{"experts_per_token": 4, "d_expert": 32, "router_score": "sigmoid", "optimizer": "muon_variant", "batch_tokens": [32768, 65536], "seq_len": 512, "dataset": "wikipedia_en"}
Below are experts of layer 6 (counted from 0) of a mixture-of-experts language model. Rows are named router (the router's row for the expert), gate (a neuron's input weights, with its number), up (a neuron's input weights, with its number) and show model dimensions 64-127. Each number is 500 + 40 x the weight over its row's rms, rounded and kept within 0 to 999. Numbers have three digits each.
After each expert's rows: "gets" lists some tokens that make up at least twice as much of what it gets as of all text. This comes from a sample of Wikipedia text that the model never trained on. Tokens count by the router's weight.

# expert 25
router:558581535458476491589483514506520489464547519523487579553560539533447538507439554539511458501394510507529463476535542538447521436451522465507485523499450502585486504509529482496489486520462486
gate0:532551480470464514509478513564489506466526497521471543526520507519502507419538496541480433503507496501549511499470542583500490492461528474545505564522498491427456493556484527523499483501438480
up0:497562501525552458529620487496470509482491505502541424493437547515483529521458442550513529473466481576483457547545472438426429529483524447463468430481541492503445479514525503466519533514545450
gate1:504549541468528520486455500460575511597534498508542529507516469444576543478539569566516550556453592479524444447544516515417535518505560497531552493504482486540512507475533556477447551454470518
up1:469460533469466512490491547539483510443452511528394484501493531483455453436468475475465443527520442542479478507467454460555440496465462481513461422467512500491504492532472492473469464515475456
gets: " ", "|", "   ", " Air", " No", " order"

# expert 83
router:561495465510462458570526521502489574461479470512465551524542488499523485511483532530509439520389551536500504415550523570498498526514530463580523491488474555554481501554574503475430514497457440
gate0:433536504511493507574501537505537596514466503512456592538537526437518512483478502521463446537461453486524509457488547565446479482526512420485473629474550543489505479467553489484496521523476485
up0:499525511483497502533532550567498497542513522486471505514527456514455496558519472558506389527525533458502552505532493576498507514468458545508491553489560506498498496482554560564490514573584471
gate1:528520514549457437529528574443484516497540451500406508524506415523449524472462504466508459425479542469478501487491512570467477506451485422551478436531451549533470492549559504469442508515458496
up1:547456503544453495546503516469524550578551449476501513527505488566460533530467472470488462466420564495461472498523515520440477516423469399513532435541459522493483484579583525500475544522422490
gets: "/", "g", "c", "p", "b", "m"

# expert 105
router:543549436515459481489432457507459543404503542520502571534525474480446430475456529550469513485425525527553456490496555501447512509512501497475558535469411534563499479531493468474503485561497461
gate1:563551484481491500467544493424522612504438471506539543468480415509490449487540440577554426516458485521509560509526494518487529563479502480469502587466416435462536507483463440452542556498522572
up1:482455536497485447467445487487454483461534496495546570481500413504555496492473512468535587451510558475582556482500570540499570456524530522531466517492488533537540470544481493484449466433446506
gate2:487519462542490546502531457530526520550467476532493454464493484536516519516562447487454556455452588392519488459483491549491479483575469521513494560437472579531513479488565500496524575528489489
up2:486532502480523541552497466445541482552552495535502432413516460514542529529485500469524449488516525514468533468525508499447488412499479502450498498418466556395508462469466518529421491505547495
gets: "s", "ers", "es", "ings", "ions", "ies"

# expert 18
router:544500459518484473471531533525486499450534573504577527496541491506457466427494506495419521453467486487532491445527481516497568488484501443482553599486466511506459487508529548476480414516550481
gate0:489539514519447538628458577465469451579541565536552551463543438525514515470479504513499506622432556465540521502503500450512486509538553530514469476542537495543471420499598502494530467582488508
up0:448600480570441498472520487571530498525493497544526552563524395535494502562496489486458522495532537559488517472550467447525454512486497477488498467534582455532568473463575517566492498521497545
gate1:524587496527512430562451486503613528534503489529499501476514512541541502492561474448501507450482550490498523498463557611448516461519569474531494464531509498435411583420460468479549578496496476
up1:522503480532411430513507502473548517449488550515555503498477552506551486466571510515557499445428493478497481501483523510531558609540552515549526482509493527584541585525494541553499466561502478
gets: "R", "L", "D", "B", "C", "E"

# expert 82
router:579515456467497550454518516511502568494518567529477561497519478515531523457502504514479501508485599527516514440515509504429507500568473501521513489447517524537480500495523478492444516528424443
gate0:524539514569460497543557562503450566498537540506424543478555489504541483458532559512515459461454534541567426519489545492478511460534485501463538503510542473513532438561478530460486520486481474
up0:506514530557466483537589497465415513480499572495483492474537500452477525490472504503468480491551513512496432501477483525407540446529496528437488465519477566513445399565501558477499469495534523
gate1:513553523497476468534528524484442482446480481449488493519552485517542495553520468514499538531452536524573584496531486497502509558447454423484508470531540508499583463505504551431546454540490440
up1:504492491497394520551502478493512477564506449535409502509535423458482530502527493489516501448454524485551471452518562508505499556530464469465413538451567542507534478494507475518523556473543545
gets: "-", "c", "b", "l", "ac", "r"

# expert 1
router:599551510528503507475487558533522512498507479483501505515586464507467442435478489514462526492425544480529459501532517472519507452494520404497562590506492493548492499564500510468400449490508450
gate1:511522497492471473456525428463476469454559498538563524532489531513497487539463527532552519531452498444524530516559504508484531535495537491453561484520481487512511513468546533478546405502487510
up1:526589494481570464574527468457471523456494445496518491501526513512564475481511540497537581558437481473469443498495508499484530515477514477498524513468506459501467471412530502457562458480536563
gate2:544435523510506565500445496562517516500495478459543516486510552494449436530526520461521551535479523485454447485536547498513572526510479515511588480455499524465560492539519413587473507472547549
up2:459504550446506456490561480499447510514507489458486625492470565575505450461495505579493519515451402474508487532528469546512462433483481423518501547448556534490511497548515534577508432441546504
gets: " |", ";", " ", "2", "4", "1"

# expert 81
router:492487471522419515512495537546479518521542542540597514510511550473458460457483505535453469516459514484523448419552501513517555459495501463465572564479429530532455519504558462432502414517494425
gate0:500519528496471441463536554586527515466530514539488487521527529469482449480454507495576535492520539442506497505485496507495417488478375485496511469484494480569488535502495520533480488417468469
up0:527497523510541502548494463495505461472480488484477535455543450485466500537448492482500505460490529589545554556438465516473451522562547506567394465539495522463564567459464534495508570432537555
gate1:487443568436530535445426504550508450492504526490435515545569547495514465507496552535529495558486526519518411514491477507506474530529543449558488557542516515533419575497404481415535515490514479
up1:456452514569510561478483453502513465482528497511495553435535499473507443513498486517547444543552515492484516429559488495430507494576531443519509442544484511502468598504570502475435463517487515
gets: "T", "L", "M", "C", "R", "E"

# expert 119
router:527535502497486446557472541494466476538536447527566566522507558480484481482525510518501520544424582467534393459539589606493518566525481414565623565491438552530529590518566504497462455467471473
gate0:579556534520471494514501551566479461485547480480509522509481442448417490442548455520490466465474530471524464450568566562532527555517526478536497525529415455561458553542482526497437505459517447
up0:408492467520524515496518462488470580507494540525435441472462479543544486590454537500529494505531491529475513520421498466512480444529439553469440429517500503445539468435536449507581546537475549
gate1:541552497500530500497517511513507476495534422467540580475471479460538470497530415544498506504385545492466496469587527546536469575538520423507536551574471512543469480553471519530519450472516474
up1:502489455540458507473511524537501458543487521557521427494505451470508454555517503484480410555524467557609522480473497506488522445484472486510482512536475450482517505476547471533476477535502455
gets: "0", "4", "5", "3", "8", "2"

# expert 12
router:598504542546529531485568534552472599460551496559559557508539504485494515465413487489494539539455538480500532502601515484429519500507483418527457497466454522510495519530499428432502501502514473
gate3:495576464545536515430542479516433596589458460542496505437496478507463536515393516508469453544530503511516434416520448594534483463466443530468490491484521544516501492475533465440494499498507437
up3:463413557487529462511437533569533474443488536523498538511490510462516468453568472448519495440499482521515537564467469486517541550478486519496529554511452451432485474459405442448523464577520534
gate4:524444511502557488530562483555382563450486466558473530525462508496444461505546553596522481498548577417550470432530520528440553578478520425547528506509502527544451489477525442500511499502544542
up4:478568447479457486531435414518529399510458473439523481459441461513516503513495504508388452440520439513501473548467481491544454492497466508463511488553427476488472494460429555533485493505423525
gets: "ing", " his", "'s", "ed", " its", " their"

# expert 70
router:577525546491500433551532540503496471465506449497497546506512526517490454507514548493482490540437508429539443415518531586499567534474530479515498507509473478501521453483500519520429508543496430
gate0:479488536501503476557500541560533499535472461480498506462471537488450511456514427464478566598484557496479486574481468535494502500504536365496559496483538568538481520502471481514529555588489475
up0:487511482597484529444526512465494549511558543452433445512554512534524585532496527514540568480554558498461508466579523466438466413543453463493486541448455444475478472489473502492490524537463439
gate1:458524460508483479490547521606505568478472424525567479433495589492523460546418552514525421581492558470484474583518510491438549472475454423445543462556454481536526513491548451437545457485492502
up1:431474556506531498480515527493510446494460417483488481493478600454502556518461515501487509566482463502458493480461467502500512528477482449481546502453473451473407428501496571501482480454444567
gets: " P", " S", " R", " T", " K", " B"

# expert 84
router:512562453492444480515510513556522528533504474579563544509597467486483455531502558589525428499472551458547478467503513523482473500522468516509478516537426550586504478490514531500493477480463512
gate0:517535423481490509539481462549484517593509564527476540518604557459539533531418497541493497537486533459475569463499543518522592456496534452451460445495492449530460507534470486507498495513457576
up0:545544420467532475546530477597490506594545513579525514514491510442505555512447520502543508495508531443466504466482482574503530475468553469467470536536511514495541440497470518404480505507478564
gate1:506477489498523448440513513568573424505486521572552508522523478523557443443488564539467545507475579482568581487559490523487520565513561469507459457488506463446491505505493526480454479478458519
up1:504540488536480535469495474406472513547533455462519477572535500489531460484567429526488433482479471486529509501407449435545461460568522547448555502562507485555507510517526552479508499509503461
gets: " (", " \"", "\"", " ", "==\n", "("

# expert 117
router:512554529458469509515468510528534530469474475491512545528533484444465530501518539498474444569435522507611467469535505571479497493494493479510482628526404536486488493507558517514462435532407500
gate0:582433564460503534441484514520601471529476539478510469518550471537473500459518466581489523583492533540496516499455552586557480480486464423538558514400427425494385490476489543500506445458431520
up0:510477501462548494461514435489500528470501459431504480495516561444512547477518493533622508462485534484514454510521534492583482481515461514535480543483484466458544498469514469434451480561510517
gate1:489485528446513541486489413584561509476451583600546516540471558439480474511484581552542440509493491448537496484510564555455528523501483466546522518523493534540455459518517495560525451479469479
up1:594566530556505490520467556502530496465548458463494570492438546570477470476498471473488520503465515545450423516528548478463458428518498465506478516444508457455499446435502547428469493485494508
gets: " |", " \"", ";", ":", " -", "\""

# expert 98
router:553539451543460500557547521513478512486512534503579510493531546512489488476515527520440465537380537472506455423503476535470541470506505433451512601449458551476492505481485486438537452520514464
gate0:540548561406523591520482489448525510537541475534494546506515487552492519473562537582554480439477615389544483489541512578431504538521560491552515476482542474488530562470491587467502528481497462
up0:436495468513494437461556475562536500477465555446464439497522456466535454480383475489447465545546477561440447570460502444546555473479472456482488480528474560528518475536507424478477506516552518
gate1:559491439483527529449483509567499495525499495548559513482522521442503473450560463515540430523513553521532573505513517533511522518529548457506509540465441485473506498495514503513484463543461446
up1:457468382524513503427538496530462563484563469513511520557547439407538523554518447496562520583531521513470575490544505512556520557514529451490447437557443546589521496513548426537508419499488499
gets: "1", "2", "3", "4", "7", "8"

# expert 20
router:548532486487431537523482490521510515470568486556494529521553551516503479420496510533494484488435519518511431490562497558524464510521525437547522574495489462590476538486517475530512492502461490
gate0:512557453511560515540532420512485462510527525519428530561460588506518517547500546524501523434484505476468438445484606495516507512501485435457520534530522539514477488467471502475469413505477517
up0:464536566519490562533521425475497518518494507484480440522461532533507468502498522566547550483448483552465486451438549461468557543461436483483518487454447572481545492555495498450458481478575470
gate1:488431461517497486544441494469581477554463499496481528523476558483506543448472536552496447499493531573528493471496493498577444497507477439568466481477518502431504501599488401440498525495471458
up1:492440483525476553460480429523484486450498520428480562484499498423457445450452519509480431485456583537540592440529545532530401547489511530556497563475500537466536478530520509521497542497526527
gets: " ", " end", " said", " stated", " announced", " February"

# expert 85
router:505493550469524470473462467568545601483545454498558494546575485534417506482503473541481515501454575481526401503509575551499523600477472459451539500493486608512464541561546477467434490524475491
gate0:523542498406481495498487572493575485531553452492472495514557502528467496537523494557479415491461540520512486528486473525493543512463471478547513364481464528442488453523548520583397508559575438
up0:487506492470508509497552470509471548525483415527490541437526491516455527490416459481520487549549448535519470468434513534472492523452506531513486555489517542495500543424455504476568501493494517
gate1:501542502566545463514523502504495501469475466507503471533552458522538545441543519493463528457483461477524473462528450503469515464493504532462443520530509519540534569513596526459485463425477491
up1:469511498527418490606473516477575515464452527570519554522456490414544482486504501458515438503484495444528615486499501418476488498478548549558488491530464490481443556553502468524525507518504528
gets: "ed", " was", " had", "ated", " used", " made"

# expert 93
router:542575442503477480470502579536588589422505539478532494497597511535511565511538571526498506534432579522504508402498513472478521556442509452548562569518474527517491521503499547456516450513501487
gate0:497530527497476501563530551569510518559467521458528490455455539487455524571484434581518479499491505490488528525542496525564449508442499536546420438532417545485543557491540513510595484444494470
up0:387497577445547514477538545546476518535524538485550468479503469459477480486516414564507450483488558465491498506486438475524468506464506483443476515559470502533471526460571538461547478383480478
gate1:492575544483517478513463567518568533558462443536551540531597507477530488502565535499536526476530520431526504519507518527391456500497464491446500524484497525479449534474513536435433537427420491
up1:477516454543586382500543542516395516463567528490499494498519482552536485475478559468536554511526501474492584563552519492524536561510482503564442466548494535518489502490503447496501445488524502
gets: "–", "%", " —", " +", "/", " −"

# expert 112
router:502546473499478491562477528525566503511499496507428497498564577499532491438483527572511554509426554534536468511503511479486517449491478438539502550486477515524449511473534480421479380487507493
gate1:494459582502463483489450529466565409477452517505529520441507466565493471544489546555536494466445468538536464507507529450508539518494495500541526534524525549482504477492572484486410462444536571
up1:499479519461550561576510562532544530494488517542525529483496490511489481528595489499482577445550506473502483410483501501535433449475445486564549457497423536513520504518507527422512486519476502
gate2:542532420531502484488516470453526480508553494501480518563471585498564474499556511498549499477489576524449480569506494469567492543558479446471563489469492441504510525541528472476569446447423496
up2:502496543486441488477537480524452469399449500523562492553535438502399549495460499567492452460509437451545557454499500447469470486506481539462504435480461570507436553549542538523423529486529473
gets: " |", " ", ";", "0", "%", "1"